Below are experts of layer 4 (counted from 0) of a mixture-of-experts language model. Rows are named router (the router's row for the expert), gate (a neuron's input weights, with its number), up (a neuron's input weights, with its number), down (a neuron's output weights, with its number) and show model dimensions 80-159. Each number is 128 + 24 x the weight over its row's rms, rounded and kept within 0 to 255. Numbers have three digits each.
After each expert's rows: a language model's description of what the expert responds to. This comes from a sample of Wikipedia text that the model never trained on.

# expert 4
router:101159142100138087126100110117157114123144093135161151124105133113136123175110177082185145140134134152148131170138160135134125150129147135156132091145118150122155133115152075094124100117149088164119132134154120112128140115115153106091096086
gate6:126113129094176079104131115165126109133158122057138169147111105127144110095159100071101127146140109113118099137094142133141149141140147144112098094144098114133133088092140122148156129119118108161130134130124129103142117165135162145134122074
up6:149118146126142113124142092131120097080141170082107114142131161106094117154080108146115149139155139150146124140117124118133125119169116110114119115166127114124191100102084107110147145132169135172167111120128105087129158092129124146142140065
down6:119112135108149100149122117102116130124140115144124180113132141105092101152111139132149147137104082098139111173113130103099103151151078135121116128112108155061151177152118083159152131150139095107100099082117097126139123123131101099101145156
gate7:140126161139113130149157146066152131145159097139110122115131085109122122176167124139151093116154160153147153137139091078098161091148134110151124120122121142142151132144133112139133120123159144180114141117121115158157144129121087134072107113
up7:134126137115136115110179082152153109091156146106135161121122087127119136124138097129148122112129140141115114127123104118105084150118099119141171091154120134111133133073126179103121141155131144110150135114100123141122121078131134129087133151
down7:131150137171100104128156107086122106122160147109127113133107066073140125153143148107118124151121145156159111149097117118122126137105117073135110123105120124140142141115178097070142139088149131128134162148144127128125137154148124145135113139
It responds to: Category nouns, superlatives. Common nouns after the or a, like son, group, river, species, edition, and the suffix -est in superlatives such as driest.

# expert 8
router:169126141134121145144113146121145059170137091134114141160141126121134057132087170093136091087106126127170103106145170162106111169129125131124093143128141126127148081135166111117131112134136131153133128105152163108142138118102139099119140099
gate6:091103143130140133120122157124115124156100163098163146159143093138122119104101144116091123087157116140126144134112101151101125158155142120137151108138123180161167144154121136155177100115175192133127139139142149125151124116139122088118141100
up6:162116166129163133097115116097099159163129167119126110104155097158172110111099144114139130172151132094093141159150176150109112114122138126115089143145149152138156134108090096138154096120165145131127149158159111141126111130173149083115130125
down6:105126143129095121112122089118164127125057133132148131096168120118134143116113147135102137161144137134137120175152164130144115157122130170119143130142147101168133082124171104076095085136131125133093123161136127172119111136123111167106105148
gate7:124133154078143117124115108098161115086127088113106188121140129141134136066107155136130110091125086116109130095146109103109118116122122092137144132120124133138079118117117153124107127174133148167135169136086087162143147150138145091117111157
up7:152140105142125110116127102117130146149133149146071144112135117124186103135112104086152125101147146103123146112164140113126106111115176162121170111127135099134118126140111114099146082125132136154125146035107101165129121101130130118171152153
down7:131119130115133111159147151161115120131111070122124095078157148176097140143109107157137089111130156141124152101118074125131166118113134100149094155101085119110177155136141161073167154121098166133142133124135152100118132107094127125141098142
It responds to: Digits in numbers. Digit pieces inside numbers, chiefly year ranges after a dash, table figures, scores and large counts: 2014–15, 1927–83, 156,939.

# expert 28
router:171145124129153114107131119154145086168125114147135168179131121128123098119101152134122083102139128173115114127163110175091129145108141156119098166149115149142173122113111094134146119141178109152142164149119138109174135139116133115111143105
gate4:168133148129083148135107097110167142129106118107098143174121110152118149106095160120112131159091146170118125126127133097124121097135134142165094154120134120142127134149115113124152132174074128130125143127122199099163095117094139117113136114
up4:131135179067130098137154165168128116170116132128133147161133168153114156149125121138089120093161147158126135154151124114141133092121146134133113106144154145111130093092135114149143146109150091104135167138118150121130136092094157134114115127
down4:103130117124080110145128179122115137146121145085093118113157143147159100166185107104145071145130141113125151119114126117107124070092109137124133140113140118135127128131149160146131117163131112136129151133145120124113125167129118093081111120
gate5:166061119118097095147125160126131135093116122116117130137112180131139122079168130093142115108162125139110145173111089117099130127131114100160100126155099121136122103098131107137151182093128132131164084139125129155136183112130157091120125104
up5:160134127112132128156117099168117119100141094137076126110108099122113128132114130091151125104147077095103086126117151117131103140139099165141091143134106153180124138143141146159087160191136133113126105123155085114129135194146108101121118112
down5:133129116161133149137153125125150138196131150147107111186097135104094106091152091116113160108157110156140152146122099194140140106173209164099151154147161131097136081146104138146082125140138112143111114122112137104179140167141131100136126121
It responds to: Word-internal fragments. Short letter pieces inside ordinary words, such as b, m, ic, et, as in Morbid, glutamatergic, Peter, citation.

# expert 20
router:138161156125156141148120136092142101116135101152138134154085121133147118169122119102117114126126157132164134123162084131095096108101105169129107131137110154118146139112143131089139122122177136150140194107126135125127140186116147129081146131
gate9:144155107125144149125100166121103098103145140179134139175134148130101132165119130121111118096133175124150176145128133123111117103108169106113140094129117136116165124148170096124098109133138160092132148114085136123140108099111143106142155145
up9:165113130134091148131110089131151132141105144090117135157134115124110111160116129107098160099117134088131125114154101113083098158162117143166152072132134124121112146135100117150119100097134087119157134169089128105146125128059123141127142172
down9:159102101124113103144093117097150108142100125104114111128095135154156128127114141138095109158103110109098113115118179085134113160110102139138128149157117144122131115095125130140147090091149142158128115131147116148098189142134145167098105134
gate10:124179163146109107152131152173097108118146153144210152080082158121120124103141115119138127105145156108107115124103097107142129152132131121140179148120123145124125131137108091116170131125128129141126153102146156094112079087124137128166138103
up10:083157090100090137128168130104138133122151113117137104146147127092157140161176124099111147163131084147121133059183148119113111115149128143141105134152118150101160136100094125131133156111113136116124117110101130114130109133155121102146143191
down10:151121123113155140171112133086154135134180101088153136153149112109125148124117139127150178117127170113126167153188080134167122161100112125101141101115138167115094108097094134111134114117074080129131104115100136150101174170113088125137133107
It responds to: Word-initial stems. First pieces of longer words after articles or verbs, such as ex, res, inter, sp, plus the word there: int-elligence, aff-ectionate, there is.

# expert 12
router:102124141111149117140088144100131089170139125165120140166081118136142100131105136115124125116136123162138140146145112163111155130120065131111121104101141130115146119145178140109135093119163156130150184086114114096140155133126134127112136099
gate9:078147149100156133121088127097109146093108107108149133150141090117109131107170122131155162105136159149127159131106127148100155103093085129174127110066176100141133135120121118086156104139152139120165154067146131104129092132125110067132105171
up9:090072128145104102122107101064163130123131131100124157148162089134114105141098093117124139142101143137134088154113105138144174130157111163099108156140188123117145148156112137133135099156116120125092147152125097105117107148098106113118165111
down9:145149094184095137153191120122114109150118135108159109134134134151114112092059127101144100120116133121102053123132143113106100142123154133078113133121075174143132126121106137147149153123117140101120121159149159151128126129144138110097101100
gate10:129119072104102108174087132146101155127128159121075141131156114048136096096119131140136135122112171149142116107102074131113142093139075126130125139093113160141159118117098085096137099136114129142132126104114119133132097150118144124108125126
up10:114153112108065141184111127146139169119134125141111174132179147100139126110164121131114123107114114160129132142112076079121140095149097124136160095118137143120175155117120157099130155134135109121099157142104163089123116111096121128107169120
down10:159126144084084076139097113112069142128088126161115180152143148109130129112140114165135121122147129142170163100131148120130110151134117140137143118075097124182117154127133086123120118167105143148121150151070105104097106128126128133131107148
It responds to: Mid-word fragments. Word pieces inside longer common words, often after their first letters, such as aut-omot-ive, admin-istered, comm-ittees, polic-eman.

# expert 24
router:119143146154140105096125119122139108138141102122143133113118172083161100180095186087160144087132121123134103123145172120126125176124114116160126138143139155106143104097129110115177107144148123147128134119155138121109136095118097103103153123
gate6:078181121132152088147129130109155126163137078134102164164098145081123126157126137134146119115137095138126118105126136124108112070118101130131140143167129105126108137161132135124148098172115102144141100088143139112128125091121093119162127115
up6:149099135103136163145116128147136118114166108105096143107164202075123058130119097141140101145094132166102153144105136149097144109127116090117112121120134135142102115156097108139159140099181151121098132106175140138092132113155142141083116109
down6:108136123159124172153116121110085137138106166166140102135126110116111132101161140184125105165173130095101148086141098157145118172107142119121106107147117130132109139174099118132117122115136100128116145161113146096090117133123135135172133174
gate7:114121118122116132072110155089089121127101136092134117116168105080115123125120093142143112157125132104137149134142092146140146100166113142161110153147106104128065125147119112091131139117137132167107105134124140189167146124163105092133103138
up7:154133125074111144115149110145105155162128089168117115075116126124111092123142158118141142132163078109147111116132103110139125188112193118159165111138137089143148145117103109133111133152138134106144159149124161138184118108137116141118111135
down7:169103111164088132143132117136116145104136162117110149130152116133119137141161150130106119097082137141155143100108119194151118112117167152111090133126115108128101107109128146111131139106146165117127136126161069128154122102114145088099122105
It responds to: Word-ending syllable pieces. Closing pieces and short words like -ow, -ick, -ack, -ank, plus back, run, Total, often in American football and sports tables, such as Wind-ow.

# expert 13
router:111158177136129160126091132096130092155114120139138126135103109120154107142124164109170147112131111122157106143141132118123100129094120129122093101138127121132170119144163111110139098126153114148113105132180129107108176129102125113118169124
gate2:139101105108110126126122134078128145142123138159069147125140102119151148136124134116133121106121136125129081102108135151133154149145136127139173106116154109120147096134139126148093118115104104130148121149089130168144102142069143155109185110
up2:154136157154161158132113091169133095099132099118148124168134146167128179138097164125166149105116123136110126141115125152102110130153112145180135143133151136086129119074084140138122125143142132095141143118113140149104142140154174167093100133
down2:138097092126095121101112129112151134121129144123138171121156134115161130142141196163112122136125125136159153119122134145092153124111117141111132146131125122106106104150122126127108146140100111115165164157113139138116082153134112129105137070
gate3:114138135124075166111125147101144115096122159153138103137176125123114123139105129114206176097125095114152130124155124126089116136143127140124094098099134126127166155127124124146147137128120136151101137112153152147100144183143139150117099122
up3:119138144107110123107173162135081127114104090126169107137125136116143141140158153140102097124113135154088104130158119140106148125158132147118105066131126062110141115110163131154107155130134142089111159117068150165109129100109150148104131141
down3:127162159090162158116115106130142149140155125089090143167160103100155152143127149101119101128157100135141131176173131146123119156165164155157152122062139114148153129119137163133110115170106109089103132148122119105126131098085136135108146129
It responds to: Nations and organizations. Proper names and adjectives for countries, cities and institutions, like United, American, National, London, Poland, plus film and team.

# expert 27
router:111141165126116154129089111097175122130132130155149155179105114091152128153081157128178115111109124148153089136164186132160108134129120167164098103117102116117128113114115102111180142123150115171146113137202147127131143136122119126111146127
gate8:073175100122131144118127113112138156093095120123125132152102113133125138114160153106134141177124115165138119107114109140151138146129113121144113141090154159093165131173155088137144095142142128139112115130161082129108112100153072131117142162
up8:093123155094154128108111097160136106143108117127066122108076077110125120120133131144115139144113088119121094102159162162127165075139122173153123182139141141133123118100106149111171184146114110107155103146148135131134140136115112152122144095
down8:111098121138107111115084144142113133118163143096123128124147128118123127115090110127105130138165109097160162130127144088122126124150136138117145131155124155085153099099117120138133078154121121123108125147124172157091173143134147100149151206
gate9:124157129135142169166108096157208161084123163095174177166148142118154160162132119118145119117128111096165110175112132143150119140117121142118116101126092098115098150133111132086106149119162116093134065156169128126143148125135060121164149135
up9:131115132127096125145123072144091121157162124116102148086143146151147101115127163157140087140165122123138155139146112166144115136151133152150126129103164112127146127115107130126174145096137122157121124093139155179134160117132161123145137148
down9:104144092137113067157107127140147133155088183142118146120164173095163109120148155148092110139119169157126134149143162132106134112116102123094118115174120118158122154145161124111137117141129127090126135126165109090117146108138111138169097109
It responds to: Abstract and common nouns. Common nouns and noun suffixes following the, a or his, such as film, season, career, development, attention, -ation, -ity.